Below are experts of layer 2 (counted from 0) of a mixture-of-experts language model. Rows are named router (the router's row for the expert), down (a neuron's output weights, with its number) and show model dimensions 320-383. Each number is 128 + 32 x the weight over its row's rms, rounded and kept within 0 to 255.
After each expert's rows: a language model's description of what the expert responds to. This comes from a sample of Wikipedia text that the model never trained on.

# expert 35
router [145 132 169  92 102 164 102 144 145 111 150  91 100 187 129 156 142 102 103 121 109 118 126 145 119 100 159 153 156 104 141 169  69 147 133 107 106 123 149 123 121 204 123 122 113 114 152 128 145 134 137  61 141 145 118 137 190 125  60 120 105 125 131 101]
down0 [131 140 161 180 142 174 138  82 116  82 120  98 140  83  97  88 121 126 157 164 129  92  86 122 120 155  78  84  85 149 132 104 131 167  63  85  87 147 116 153  96 192 132 168 134 112 104 120 149 132 118  70 183 122 199  72 150  86 145 173 100 200  92 141]
Common and title nouns after a determiner, often followed by of, such as University, season, film, team, professor, Mayor.

# expert 33
router [131 103  95 115  55 108 130 165 110 113 106 119 143 179 205 123  66 164 149  89  77 121 130 131 155 152 136  98  71 140 132 149  79 109 118  78 140 115  83 143 197 126 133 165 185 141  71  97 111 117 161 107  77 157 162 161  96 135 131  88  67 149  93 145]
down0 [185  92  71  74  91 109  99 124  95 115 120 171 114 137  71 118 171 102 120 133 148 164 116 121 133 102 129 176 113 115  44 123  67 138  75 180 114 144 109 101 146 144 155  83  76 121 119 142 188 118 117 140 127  87 115 132 146 125 138  77 150 136  88  57]
Pipe characters separating cells in wiki tables of sports statistics and election results, plus semicolons and colons separating list values.

# expert 30
router [ 63  99 115 118 130 136  78  81 132  85 137 151 124 115 118 115 135 144 165 117 198 130 152 159  83  72  93 150 101 131 117 129 117 132 113 129 152  88 152 114 142 143 174 125  92 101 121 102 134 159 168 140 186 147 113  99  98  84 100 129 125 119 151 147]
down0 [ 84 116 152  87 115 130 143 107 106 100  77 110 122 165 154 120  86 112  85 110 105 151 174 148 174 148  95 108 128 164 118 146 187 154 147  60 118  83  48 135 142 204 136 154 126  99 142 132  71 108 116 104 150 130 160 101 151 191 138 170 103 169 142 162]
Commas, closing parentheses, semicolons, quote-comma and dashes ending clauses or list items, such as Games, and bone),.

# expert 27
router [115 119 176 160  84 104 111 121 103 129 149 151  69 191 146 119 167 143 135 111 126 147 106 148  93  65 150 142 158  74 145 130  80 183  90  63  79 167 149 165 196 119 156 190  89  81  94 138 126 105 165 109 166 111 125 115 101 142  66 142 144 152 181 159]
down0 [104 103 148  79 142 157 111  92 124 130 143  93  89 120 160 123 108  96 132 171 128 133 182 115 135 135 146 138 109 158 120 130  96 136 133 106 152  81 133  98  71 116  66 121 117  95 155  97 123 127 104 119 112 140 179 131 126 123 143 140  60 123 106 147]
Short letter pieces inside non-English names and words (Niterói, Serangoon, Passow) and single digits in numbers.

# expert 12
router [110 114  95 164 107 136 113  96 104 116 150 176 107 174 118 185 137 105 136 152 174 130 131 103 134  99 125 131 163  63 125 125 160 158 103 120 127 163 147  99 146 163  66 124  76 174 123 110 117  96 149  95  93 163 133 147  97  79  83 113  89 126 131 137]
down0 [158 159  91 184 142 169 180 109  90 103 103 140 144 144 124 177 127  68 144 147 150  84 124 171 114 168 131 121 115 145  72 144  82 165 173  89 113 125 139  88 134  91  71 123  93 139 166 133 141 137 119 141 132 195 164 109 177 155 128 133  84 116 134 107]
The possessive 's, ordinal endings th and rd after numbers, possessive pronouns its, his, their, the word first, and spaced dashes.

# expert 1
router [153 119 143 155 101 103  68 144 127 139 155 174  66 112 181 115 147 106 134 102 156  62 122 100 160  74 138  55 158 129 111 159  77 122 147 102 163 152 120 106 157 128 118 110 110 151 113 132 126 185 192  65 184 123 137 122 169 130 133 122  71  73 129 199]
down0 [107 163 137 126 102 138  79 154 129 108 116 186  90 146 151 167 146 161 126 117 185 148 168 132 128 162  73 117  92  98 157 108 146  85  75  81 126 113 134  66  51 173  96 111 151  99 164 128 102 118 104 162 120  64 117 146 117 125 135 162 145 160 131 140]
Capitalized first words of place and proper names, often compass or title words, such as United, New, West, North, St, John.

# expert 6
router [111 131 129 127 152  85 165 137 167 119 168 127  88 142 101 154 119 102 140 171 150 134  80 102  94  70  96  84 199 135 113 190 122 102  92 164 106 125 123 100 141 168 153 110  67  94 127 195 151 126 143  94 146 121 154 121 162 141  97 149 108 139 153 121]
down0 [104 103 126 113 165 111 141  69 101 123 170  83 169 111 136 177 177  96 156  79  79 136 158 108  43 142 112 141 125 112  98 162  80 134 124 148 139 106 136 184 150 170 102 117 153 144 121 132 180 113 120 122 116 114 144 116  86 100  67 158 122 123 120 160]
Past-tense verbs like published, based, wrote, used, plus digits in coordinates and table cells and initials like J.

# expert 32
router [122 109 133 184 137 148 119 133 169 113 219  95 107 124 104 140 110  81 145 164  91  97 117  95 149  75 133 114  83 141 142 162 172 113  84  69 145 116 100 200 129 119 105 181 140 120 103  89 107 142 116 138  84 121 213 107 114  89 111  86 140 202 119 101]
down0 [ 77 116  70  90 113 153 171 140 147  89  90 140 191 118  99 118 153 149 105 143 140 110 113  98 166  88 108 100 194 123 141 128 201 114 222  80 127 104 148 122 101 122 165 140 125 145 128 137 157 165 133 111  85 126 163 124 145 135 183 158 149 114 141  93]
The bare space token before a number, in tables after pipes or in prose before years, e.g. "the 1990 draft".

# expert 25
router [117 121 109 111 106 112 154 145 111 119 163 158 130 161 112 131 144  88 138 139 141 142 100  63 115 116 163 113 156  85 133 157  84 152 102 158 104 126 153 151 138 177 102 110 114  87  84  96 129 169 116 164 125  97 141 123 180 156  76 119 111 110 143  95]
down0 [107 173 142 102 103 128  97 189 106 146  89 137 125 218 188 104 130 178 139 137 115 150 123  88 133 137 105 130 164 133 152 102 115 119 148  82  91  98  90 112  85 130 190 135 109 153 132  61 118 131  83 115 148  88 112 126 212 150 112  98 140  82 102 170]
First pieces of foreign or split names and capitalized name starts, such as Dae in Daejeon, San, Al, Z, World, New.

# expert 28
router [156  98 165 136 142 122 144 167 131 147 168 134 100 171 122 121 123  69 102 161 123 103 108  75 137  87  96 124 159 114 109 152 104 135 101 147 116 131 124 113 150 157 165 120  64  78  92 168 141 141 130 148 168 125 153 135 175 143 111 142 126 142 159 124]
down0 [155 124  69 138  89 146  95 137 125 108 150 136 116  99 117 183  96 137 156  72 156 159 125 135 170 107 157 153 115 135 118 172 101 109 134 132 120 178 134 140 126 148 112 100  81 207 172 149 182 157 120  78  91 126 107 166 142 121  96 181 114 167 159 128]
Digits in tables and ISBNs, plus words like began, again, block, Location, Coordinates, History, often before colons or pipes.

# expert 39
router [174 164 172 158 105 162  67 133 139 106 100 159 182 145 109 132 106 145 108 152 170 127 125 174  78 140  98  42  74 130  95 116 155 156 132  85 116  92 125 124 163 184 167  89 180  81 108 175 146 159  87 121 150 107 102 133 174  65 123  88 137 104  87 112]
down0 [134 118 128 129 129 139 170 128 128 133 130 120  70 124 174 125 197 120  86  89 115 106 179 152  88 128 113 126 111 133 128 171 149 149 146 147 116 111 114 147 156  92 159 155 110 129 121 120 123 138 152 125  95 148 115 125  96 112 143 132 148 135 138 104]
Verbs and past participles after auxiliaries or subjects, such as made, used, brought, released, became, known, won.

# expert 13
router [148 127 150 155 152 112 126 168 151 129 173 149  76 193 123 146 144  75 127 164  94 121  82 170 113 105 116 106 154 118 102 145  72 130  81 147 104 114  95  64 141 203 137 150  72 117 135 179 153 149 146 111 153 110  98 131 156 117 103 128 106 178 150  74]
down0 [117  90  94 124  56 125  80 116 165 114  82 208 143 127 127  53 159 148 143 103 134 143 112 116  80 143 100  89 181 179 111 128 117 160 184  84 156  86 137 217 126 145 182 146 143 173 125 108 147 107 137 154 146 112 159  97 105 165 174 169  89  83 174  83]
Thousands commas and prime marks inside numbers and coordinates, such as 1,886 and 53°50′16″, plus table pipes and some verbs like played.

# expert 24
router [ 95 188 162 126 174  68 145 103 113 102 130 114  62 147 148  83 156 127  96  83 142  99 100 101  69 155 109 110 137 112  69 160  60 129  78 114 123 176  81 161 146 130 126 147 104  96 170 191 140 115 153  95 190  87 194 138 108 191  99  57  83 126  83 134]
down0 [145 137 113 115  36 122 165 125  94 124 156  96 138  87 114  54 143 144 131 137 144 100 115 129  87  93  98  81 139 134 127 126 122 118 127  95 142 109 185 126 129 130 112 129 137 172  66 122 124 165 130  96 139 128 127 139 117 121 154 119 126 100 190 134]
First names and surname pieces of people, often in tables, credits and lists, such as John, David, Jeffrey, Mats, -ley.

# expert 23
router [134 144 118 150 149  67 136 172 154 129 163 153  67 151 117 122 127  88 148 190  95 119 107 124  93 100 102  90 143  79  73 192 116 138 100 129 107 105 113 117 148 160 121 128  95  77 149 156 142 142 133 107 146 153 114 129 159 101 122 161 105 155 181 107]
down0 [124 204 166 131 137 130 183 132  78 120 152 164 109 140 136 149 196 114 177 128 101 178 151 146 154 144 120  90  94 129 119 107 111 130  92  69 156 200 123 145 109 130  96 148 111  58 114 132 110 176  87 162 141 121 145 193 132 118 107 132 100 134 145 156]
Latin species-name endings like -ae, -iae and Concern in taxoboxes, plus table pipes, blank cells and year digits.

# expert 22
router [150 169 124  89 147 119 131 102 150 101 183 164 137 137 154 107 136 125  97 143 132 121 123 129  56 146 177 150 153  86 127 108  71 127 100 146  57 117  73 117 143 157 120 133 149 123 128  97 171 175 202  78 134  72 127 151 163 114  70 132 142 101 171 156]
down0 [180  89 147  81  56 111  93 196 109 158 150  88 136 102  97  88 117 119  83 132 144 158 150 167 127 127 130 150 147 130 123 147  89 141 200 157 127 162  84 133 119  51 105 166 117 108 134 118 150 130  71  94 125  77 131  85 139 122 137 177 163 127 148 123]
Final words of proper names for places, organizations and events, such as States, University, City, League, Cup, Europe.

# expert 2
router [188 146 100 144 149 126 109  75  79  97 123 166 138 160 145  95  83 162 107 113 143 167 141 121 191 116 171 108 184 119 153 203 176  72 133 102 115 156 146 122 161 114 123  78 120  91 166 176 100 120 113 162  95 111 208  94 148  90 141 144 119 115 133 117]
down0 [119 168  95 121 159 152 136 106 147 142 124  85  79 109 131 100 220 189  81 130 103 103 111 161 122  55 145 187 142 140 174 126  93 130 160 153 134 140  85 129 100 135 164 145 190 199 124 181 154 155 125 126 131 143 114 106 131  89 101 132 110 185  99 137]
Prepositions like in, on, at, to, from, during, plus month names in dates, often sentence-initial In after a period.

# expert 37
router [220 131 178 146 120 137 129 134 152 154 135 126 197  99 153 114 102  58 191 150 116  85 127 102  69  97 158  69  53 113 125  81 167 181 139 114 101 171 132 155 116 152 157 116 128  92 161 117 111 143  92 100 166  80  73 149 124 162  96 111 170 160  98 140]
down0 [180 139 133 178  90 183  89 115 168  82 136 104 112 118  88  99 118 103 150 104  81 157 172  76  86  59 174 118 105 174 162  65 149 122 114 127  56 119 196 156 103 127 136 165 135 115 163 148 142 164 109 182 215  73 184 143 133 149 141 151 134  96 163 104]
Conjunctions and linking words such as and, or, but, also, plus of and to, joining names of institutions and phrases.

# expert 4
router [151 127 160 171 124  65 113 152 124 101 144 143 126 140 121 138 138 122 142 174 115 111 121 131 122 109  96  89 166  85 107 151 131  96 119 102  69 122 118 129 134 155 125 100  75  79 106 146 124  83 128 112  94 142 119 149 141  59 123 175 100 161 171 145]
down0 [149 120 135 111 102 126  83 117 100 119 154 118 144 128  70 107 162 119  90 201 165 114 167 132 169 133 168 138 108 197 126 141  99  42 160 116 145 158 122 116 150 127 183 127  82 140  89 157 109 174  87 128 115 147 146 166  74 143 206  96 105 102 166 122]
Function words and modifiers inside clauses, before the predicate or complement, such as also, not, been, was, as, increasingly, very, previously.

# expert 3
router [144 176 134 146 162 115 117 166  91 105 123 101 112 121 141 171 133 140 163  97 157 124 116  44 141 112  88  91 149  63  95 193 155  81 151 142 132 135 125 104 119 112 103 119 113 143 119 133 162  80 146 123 156 122 116 112 137  58 122  69  94 162  88 153]
down0 [148  86 115 145 111 112 145 124 136 134 160  83 201  64 116  85  67 136 136 152  83  86 129 119 106 142  96 131  77 136  51 152 101 112 126 120 141 132  99 135 103 150 141 144 159 103 142  92 121 107 180 163 117 124 139 101  65 123 181  99 110 118 150 133]
Articles and possessive determiners opening a noun phrase, often after prepositions, such as the, a, his, its, our.

# expert 19
router [156  94 127 122 142 109 161 142 158 151 192 112  87 137 149 140 109  93 162 140 108 138 107 111 130 106  96  88 159 128  93 170  62 157 102 140  93  98 126  99 146 134 156 119  69 165 108 163 177 186 169 124 153 109 114 117 164 140  96 125  87 129 144 118]
down0 [130 131  79  83 161 129 154 136  96 168 195 120 163 166 144 199 111 127 194  82 108 131 150 140 189 152  95 168 128 117 144 119 125 117 194 125 129 139  96 139 113 119 109  90 144 137  95 135 124 100 158 120 110 155  62 121 144  67 183  91  79 109 144 145]
Table pipes, line breaks, unit and coordinate tokens (ft, ″N, ·) in infobox and asteroid tables, plus words like No, Total, released.

# expert 7
router [173 138 139 138  83  77 107  91 112 128 180  80 135 127 183 151 127 153  74  92 109 143 138  88 121  69  64 146 135  97 179 146 101 160 113  81  80 128 147 208 124 143 105 163  95 144 145 136  84  93 183 109  86 164 120 181 160 119  83 177  79 156 142 132]
down0 [129 116 180 173 100 172 129 153 138 166 109 132  63 119  86 194 133 131 110 124 209  73 187  86 109 101  98 131  63 179  88 164 116 159  74 115 141 115 165  73 168 136 108 148  95 171 136 132 131 142  65  73 182 138 170 166  82 136 171 101 102  87 100 137]
Final word pieces completing longer words and names, such as -ing, -ine, -ate, -ay, -land, e.g. Steering, bleeding, Helbing.

# expert 20
router [151 137 141 141 146 106 116 127 164 155 178 138 137 135 114 146 142  75 123 197 111 127 103 126 121  99 102  72 192 119  98 171 104 117  91 132  90 107 120  84 114 143 136 106  95  96  81 149 109 156 149 113 129 115 128 122 148 159  74 108 137 162 152  75]
down0 [116 112 168 132  96  87 122  95 149 146 145 173 131 135  84 146 118 151 163 171  94 104  85 123 120 128 149 189  86  60 169 153 123 137 124 175 111 137 101 104 161 100 148 131 146 166 113 173 112  72 157 140  71 115 102 113 129 112 138 101 183 151 134  84]
Common and place nouns closing a noun phrase, like era, place, company, London, Wisconsin; also closing parentheses and decimal pieces in tables.